{
  "d_expert": 176,
  "d_shared_expert": 384,
  "activation": "elu",
  "normalize_top_k": true,
  "balance_loss": 0.000326,
  "lr_router": 0.000663,
  "norm": "rmsnorm",
  "norm_eps": 1e-05,
  "tie_embeddings": false,
  "optimizer": "adamw",
  "lr": 0.000304,
  "beta1": 0.9,
  "train_tokens": 1176000000,
  "dataset": "wikipedia_en"
}
Below are experts of layer 5 (counted from 0) of a mixture-of-experts language model. Rows are named router (the router's row for the expert), up (a neuron's input weights, with its number), down (a neuron's output weights, with its number) and show model dimensions 624-671. Each number is 128 + 32 x the weight over its row's rms, rounded and kept within 0 to 255. Numbers have three digits each.
Before each expert's rows: "comes after" lists some tokens at least twice as common just before its tokens as in all text. This comes from a sample of Wikipedia text that the model never trained on. Tokens count by the router's weight.

# expert 23
comes after: " |", "–", "|", " in", " of", "’"
router:105098063133063095112106123143110137115077089104101167141182148126120096092143126086169101139150157153120165091155085111116132117159138076117092
up0:130181133154104104175077112148135135141072104113088113156149127138126119107080132135131161136073166131079097157164072109091169131131127163100127
down0:071142101085093113143122102171176093138122134118144119113178168142097120140103085155163177116169232115091102148163106134079173127106163094159077
up1:119149086123073150115174102111125126193095148091120106106101179109086080174123153137117168112124105161143157167141125176149066156087133177145168
down1:130117146175112164164124100120134095148194085123121128105138069110080137144147109083127154137101166190114157128131137109153069118144124093176084
up2:119188151136116171154129125070122123097134108182139150109096052111101120151134087132098151125075191152083171132105109119161091150078184183110122
down2:057114108174136114138136119135138134128101149134145133132164121145189138115133101197123137095128182130169068121126104106143188178146133097186122
up3:121134092134093110124106167141164093067105180128157143141138073100142115151084086124143152161150085102105153088127128105088088149094134153164128
down3:157155090130125143099173085112092168113136124119096081072136119176183137123139133161102194132143146090129144121081106069117191101096140096113166
up4:116111101173185148175090168142158162171129142112098109156166136108123112093135115072113143135083137172130211137126119150165160130092104151127175
down4:118099150105097143183070111141144106134137109107162088141129144098114151089164097180173177113167171163180131174163166095130105101065143137098114
up5:109131058182085117102126148119106190106171134183087164108154115106128128153171181178100126150197118109124186126113141105117139130140148192141165
down5:162127122088118152109126136157157141133094190173178163137124097114233138084211197124149140095191153082148184119141070099096112143132130111095081
up6:088152121136112144149154172126055126145085156148116130189108142083128094080134154131131166088088134143133096145130132108095121132100079136099191
down6:161106169139120082133118220097122127116204067166155102101124135140175177062129162109040143072102069173081132090166125126147146154142117085095182
up7:140179127179090176177138156151123177162142127149162135134125120089135101112150108184172170140119103101106112121116045083098112116091137141136121
down7:105197142135145114186127149103124141106165097166116066062186143161159066104171089109127157141082083106158108068155103171115115172091103082156097
up8:104141122163184118168066155128113089094093111076039113087157155147112157147090196118070188140084083159129168144141115161165129112150137150161137
down8:163137163112170153109157068201117091058099168124142151113090155145134148148066125187120103149146117119081085108095090149122067126135154139150100
up9:173150144140070149092050096110169151095085148104105151139146095121169197111178158089137139148090153116187156154153137176120118117099111156177130
down9:138147150107104143181093076109103134161106092128079122113109080119071158107166073151176078110128198098129167117112132102103099153143144104102113
up10:174205071128148123165115066106064128174147133093172134171103147107081143158140100177195142158146147094164097132143116135099106173121182167105104
down10:075146137080150091121130068084160125155139187158162096172129138138102159156144122120129123153158132173106075160150117099173112108103130143076161
up11:146146126128104103150120116124135132090169189117121117142169110109120174118070125157156159133087137103112148177100061102128132148171100107097109
down11:117151142135119161155180099133083087073094116149120123094129138121138147080100180167083174136101165107145116125139102108151119157143177097133154
up12:148167132141138084088079124169110087103128064146093137153170158208124128116199099079180134143108133126147127115188118116125140115104145079069118
down12:159135128084115165172085103122062159146151074089107154079146175152145130134167098117153179203136113152108151160128164110162113092103091112144111
up13:114136101173139117138135111195102127068115150097146115152145135136143128121178133139114151117133153133102125093152113165144163147173123115101147
down13:161162162129132109130117144182135110171088084121118094121142064072109208181163162135139122114098116120174143180144120117071141132083122093111127
up14:123143073154089088147108087178136144112154174160134150142066117084110108168124105111184148127193104190110125125138116118106108105109161159175114
down14:119075114130116120164164080192143062088167154165116139095133091068179137115125138105131166137121151150112159140122116118118123152147142094166180
up15:120161082130163170138109051113199112113101177113154116162099127174143137128192162169171150163188101168113130091140147152113099113084145119119076
down15:145088099148109124102124166129142133149159107109142112109153159124097089142080126115148106139154177051125121139164166144159115140097167140111121
up16:159146149107122113156096137146099150098069081125075151167100083117125084140099088106101095084101198097195149160151106073078096145082127097115175
down16:147146179144130130107120104070119102156155114103136124165131139166175131085073084085151087083090134188130137123125141098145131067128176145195162
up17:165081075122110134115092159143136105117158171119165163119092085150114063144130099119152108151137159095094153090086177111136141139107091127102129
down17:090165101147028130065063085085079074185158137119129131071161189067120138152092105102128126098134077153122101101127097081166125135112128162051139
up18:173160150117119124144055104166110104147100142151090159093106151142175128171117118077123078147101143118123172116127128147155095101122060127093129
down18:145161144165161154185141139091161151139152092192083176085107179066211128123104076106149142110133114133122109174121099164157133173117079142160135
up19:114093137115110195090126163088187072166139106114134161170048161141118150118137104116128159152159110149083148142151161126125135140059175137180090
down19:095096084167099118054167082109141139217113119088121098129114109107119131125115119143153132099145220149154124145127124087111167140139118071038100

# expert 7
comes after: ".", "==", ")", " ==", "===", " ==="
router:151115182120101135081157112175118172092126170119095139132093167169149110167144167093167073104155077117100094074165103102073153101115098101153077
up0:111141087079153127128186134154138078117128078093151114142086143104169083123140097124084104143164091142140086102184085143152078188139128049055105
down0:084063107170076133149137149112104106118083183126128120117107137148083101065124096124109136181104112125116142152083145102112141152139110170084123
up1:155152121116125170133140151149095061177173154175086109116159126145133122133133154111160070176086103114155105087128130103140104101172100183132099
down1:111098113108146203154122155098144086179151214110126143114134084138153122168136096091160158154128107174113151140110156080146115158118113137134089
up2:106078082103074080112137147106119104098181106185142131135154076147123104169138133125109142075117094119067129084125094120107128069169154087135144
down2:179101105092161057112130144095148153104153089117113072155158103116134134078093171134114147127099130096058085132135150113166130116098091110128111
up3:169091138149115157144122128068131164084175126038096184131175133092146096185095147168130155152154133144141089119110074085128187060142073175122111
down3:128104136142148151131114127070074132100153065130147190108120128151157057147125135096141123102115155107160146154169119140148143126164114110139130
up4:143153139107128160172131113152124099132152097127130151175099133110135120150206199069149099151072143158135096125118092095154160094155082128191055
down4:108153158120116096148167174124120163114102132111176154134097113135117092185064112148115124070156148122115127098155139112126147108140139085161090
up5:107078119129070130107154210105184071134173153094159176167099160081123075176138096115033151098107110083133167186120132083144095159111116087119172
down5:134121169154120159153156169162124141155180054134132148019167122092107127122133153145172077123077182153112101100129098055125103153147076087148143
up6:118174094132157167125152151102065075147075124072103146158160094162123198160187145095176100115077177073114081152103104126113104173082130101158185
down6:141112156127084095172166128111083110100135082161118076071184147092135106125143150118183111132167142128114140157139188105141166139158138127157102
up7:087147181109152133118138114154095178183162146093106175108165084118184150101134130130181134127169169164116146121120129171121103123111112113139141
down7:107129087083146145070164129178112110127154158184111102181100182163109137059194186104142115145055173129106083102128113154139106163112094119093103
up8:091130179160144089130107158151157134181124104141096149077108142180089140137093107173102127130131103124196184170148198097147128098108111135097137
down8:122121117155147085125147129107168163109168088088144129121184096102148136166140123102120114078085181080137138087107126114146099100154194138190129
up9:165139125111181111173107191116115133133101137118091099053102145088146184125101133157134102127108142132144138133126128111104153135187097167126143
down9:113098113105140109134120070158094120095113169143101093127158141170126133124148139141115171134145157155142147084192076159161161162121111159158072
up10:100142165124070087129096152113073160089103083123108179094116183131090077153142134133066139141174165149141138109127160116130120153110206123191068
down10:168121149110098129147070127144126119098130122089164124101131131120144119170091101093040147122148143120166132124087143161165170089177183123090116
up11:152100172120147114141107120187164146134138115108141131118121134160078086119171115082081157088151104111172171071126207108131104162137149065111155
down11:087132166150142125130103121111125095113127177147157141126070158158137112061184084143068115181104157176124112160095082127104153104146121129088083
up12:171098161150116147116122187103115094177078091162153124166154162147101184130144143100150166191096131101163186122083135091130174080141165099130129
down12:103184132128096116106144075119113177137148083098092104068173118140153124153163147156124013087155154092094098125078187120226126089132190175141164
up13:094110145166152132097144086097114188112110147107158111118131116172146132131113150146122106118112129153138133088143141128164123131130143188146155
down13:188060110138118096142095162112099128192104139129113100136160127079102188128089182141134097151124161109137126157193112154157141111155153177146123
up14:182135105191120158166097144171150153154123125139094109169096093154068120121109153062188087102186122094195114111141189107173095161114060140163164
down14:116156141120070082091149152146078039111110166129090066124086136065096120135146124103084168141182137177146157125160110062127128146101187096092072
up15:154182082170175167087158116127115187103141096061142115142154068125158132143148112135158100187178157109171171113139119132118105138104135153190103
down15:116147097144106145139123108195173109127113173173082155157112144162126148112156097125070131141138154167206134132110096113118076133068072096107162
up16:182114112089115091187157152120097105139136087121174113082154206161115101129180172157139089142097196097116163120171109114140152129162157145160138
down16:156130134091113148146129135139132154110104135120123093139161172104095105140082134131139073147167143061151143089148172171127151110171150142147157
up17:153167145129124132177127163118095110091154112073172081172097103106073126129087088158112162106090129140118099126123136159167102121104162164104068
down17:143181067114136107096136159134137077110096118129123087130097128176156150144165157133051143125206134153065170121155146145065122126105108078080166
up18:097110137179139138120103083114140134134126113151119121141121083131139209081094109142133148161161157139150146180112105150136172175083096128135158
down18:201160090127188136146135171102193132149106124082129147148038152081091133100151159190093103107146121137082130105080101135094097164128108203085183
up19:160102097104054145139155103124075149120141127126112167068132189127095133098177162121100066124132169116148121169158117099153078113169120078163092
down19:070120093114134148096102159120136117162090116068173163038121131120102171149088095173147115167085111165165140151085150131127086169148113171102165

# expert 4
comes after: " |", " ", ")", " in", " 0", "%"
router:097135149131149112063151147104184150092107156130120102081082182153123134088078170131112104160123104136157196151117108121141168153092155146095192
up0:108153162155092159121093095086111132082094129197110083047131088184102116142106111136108113110089108155131126151122176177182062078125129132159172
down0:191180138146153090156116091190198126175132145099121138138117098142091144096103126118111199110138133155098119151150139113140135119139074168181156
up1:201184130158159080092122078124118126121130181097167105151089087129081163052103172139114122086169130057126201129133179102111149088139121104131151
down1:176137142150131169105157143186103179153119193156104170142118111083130177145173144166090166074099156126129156127157098080118123159146124169124100
up2:129158156164133101184075179116101100074132189100173065172086087153103138144146160106159105115155112176093149156117103106129111173139133114174107
down2:115099105075162117104143078132134199132155193044114137110177081106120085164129194141120140134205122156166170149136127148119157127165100107204172
up3:136139192080176138095172149159159117132102115051125119159116144096121173130128135167158201150148105116133125144147141138111072171176107166167163
down3:165137124111102177127139098150148152091122166146177125095130122113108108082172090126135060101106100136131099069139119114155140074049169133111091
up4:141100176112071106100158059166099142135093137076159134175096150166124105178118099129149147103138131135150159133135063132153116105082170154088124
down4:139095087131112169142114136141112123170157136082143122197147098122148133133171124149144129119150111077106173129116127091143139107128150131148068
up5:116123090129113168166115088155071179143096127148148126142160118105089092090131116079114085178092045151139069110123127156131146136105070163120161
down5:180125136099180182114102166133094087134144096170151069153124092119122089088123145120124121186170139166119050121109179142068121138075121129168150
up6:156146080091118089180077109210081117152102127102138185150140167119144119129113158133131091129190128129109110171153116090087093127154095104112101
down6:142072148137112070093129178106119118078134110123107061097074108163119122118106137137158107191158139134117188070087138157116107105076144068145156
up7:150125153172150134109109141094146161105093096120125073134121149183089168099113161126112154130098133177197105116091129171068139083125121126167147
down7:095137122108140104115121144116143118094115139159166095113160091139157131122105092147172138148161136165096133140092068133166094154155157175160150
up8:191178132155088150080112081092126139176159148176083113148120093101086124113124068149073129126166095129115103105133063106155133138136150170062148
down8:145124166154136149096161172150106108151130135088123117194146167183166078136117134110118087155157193143087162116133119113114126139151120084084118
up9:160196086161107176105144159104097152114070131134141146125122134117146112153142106173088114086154103151103084110167156092079132163072090073163093
down9:140096140148124114115195180107179110181186154128139108059116113152118123098122074093124089142127117147123165156141122162118097124116126089112155
up10:121183145123140096146064087128107199090158201150143175151132098078164159072100101086137084047097135150129158202085071199139147117149085134109139
down10:173132148163142126140151134071100104090161121093104126149088079106115078160151167134143102173112144120189155123092170072174100157170186143172148
up11:093082174141144100193146173121114103142102112099171185101089107153121154156157159097135138092155172163152149066081081148114137195118120135125037
down11:048111168105157149134152097078126123060071116113121099154180130170098092149093114173098154137134151126183176149115148118117110147125092090146113
up12:150080141073129135160147150104129150186164083129142082145115145106104078162165070121175152087143163160060135158149167152142073140166098162071175
down12:111154191166097085137132138145105067053070155088135104130104135146117177116166139172118096088036139096082183094131189122116129121069137113116095
up13:148133168093113108146094134076150163091090155111086142115107138149095118092114090110115150098129116115082151125074156131159057155071150098126052
down13:078136102117109101161142132107088195187140123122108087135120140150126135155114134088132112124099086143126150129124125141121182123071182117149138
up14:136098173070163156162141127089144123160116146123156112109094162159132186152124144167079093131117100100133113147084122192146129124194116124078132
down14:195135142093136142082140116181160145129061171173138162129152125127176114166108111142180182072125182115132156135149158152122137169155145165112127
up15:128109077171089166116119124116161137148087112144166130137121157104079071102147155156121163164143155111113152176125110102088132156160178182103157
down15:147063082129175102060144154116151071106088094055111157080141126104092153082120123116123141156126108105102107111117095085107151135104091115125127
up16:103099142106122106126126117157159165185118121130161167088141154084122092099166093147104125160151090175103180106142110148156130093196072197101159
down16:087094129116119139106142175125107089140148132103089170128115112142076169094117150175116102115107154132128114126097139057166096149132085086115166
up17:138098154148137177097179098158109100127168126151074127106154081120069153194166163098125148118126096115177165129190126112182159115156135145123090
down17:153154092183150170137131072155080124039081139142171183163119156123182061105164235119099111116173114097111117082115151150117140186103133183123152
up18:127081083150182133126162094191116173168154146104148079190119158146108146124161181132150153132102170146136173103107138128114140129122141123150140
down18:051160131136163133128091141190156147126123087146149179135169126081141107146092175162116121109096104125023102108109139094101183129181114123132102
up19:132180083126134116097065109133169165109127104150139104126118155124110109144123113113160085144088184106116106122148085126134125121182123092154107
down19:087133111136157073121195106106105163152178028116121133140106121205082126166099121031143186127201076141122152141153092139132120154094135107131166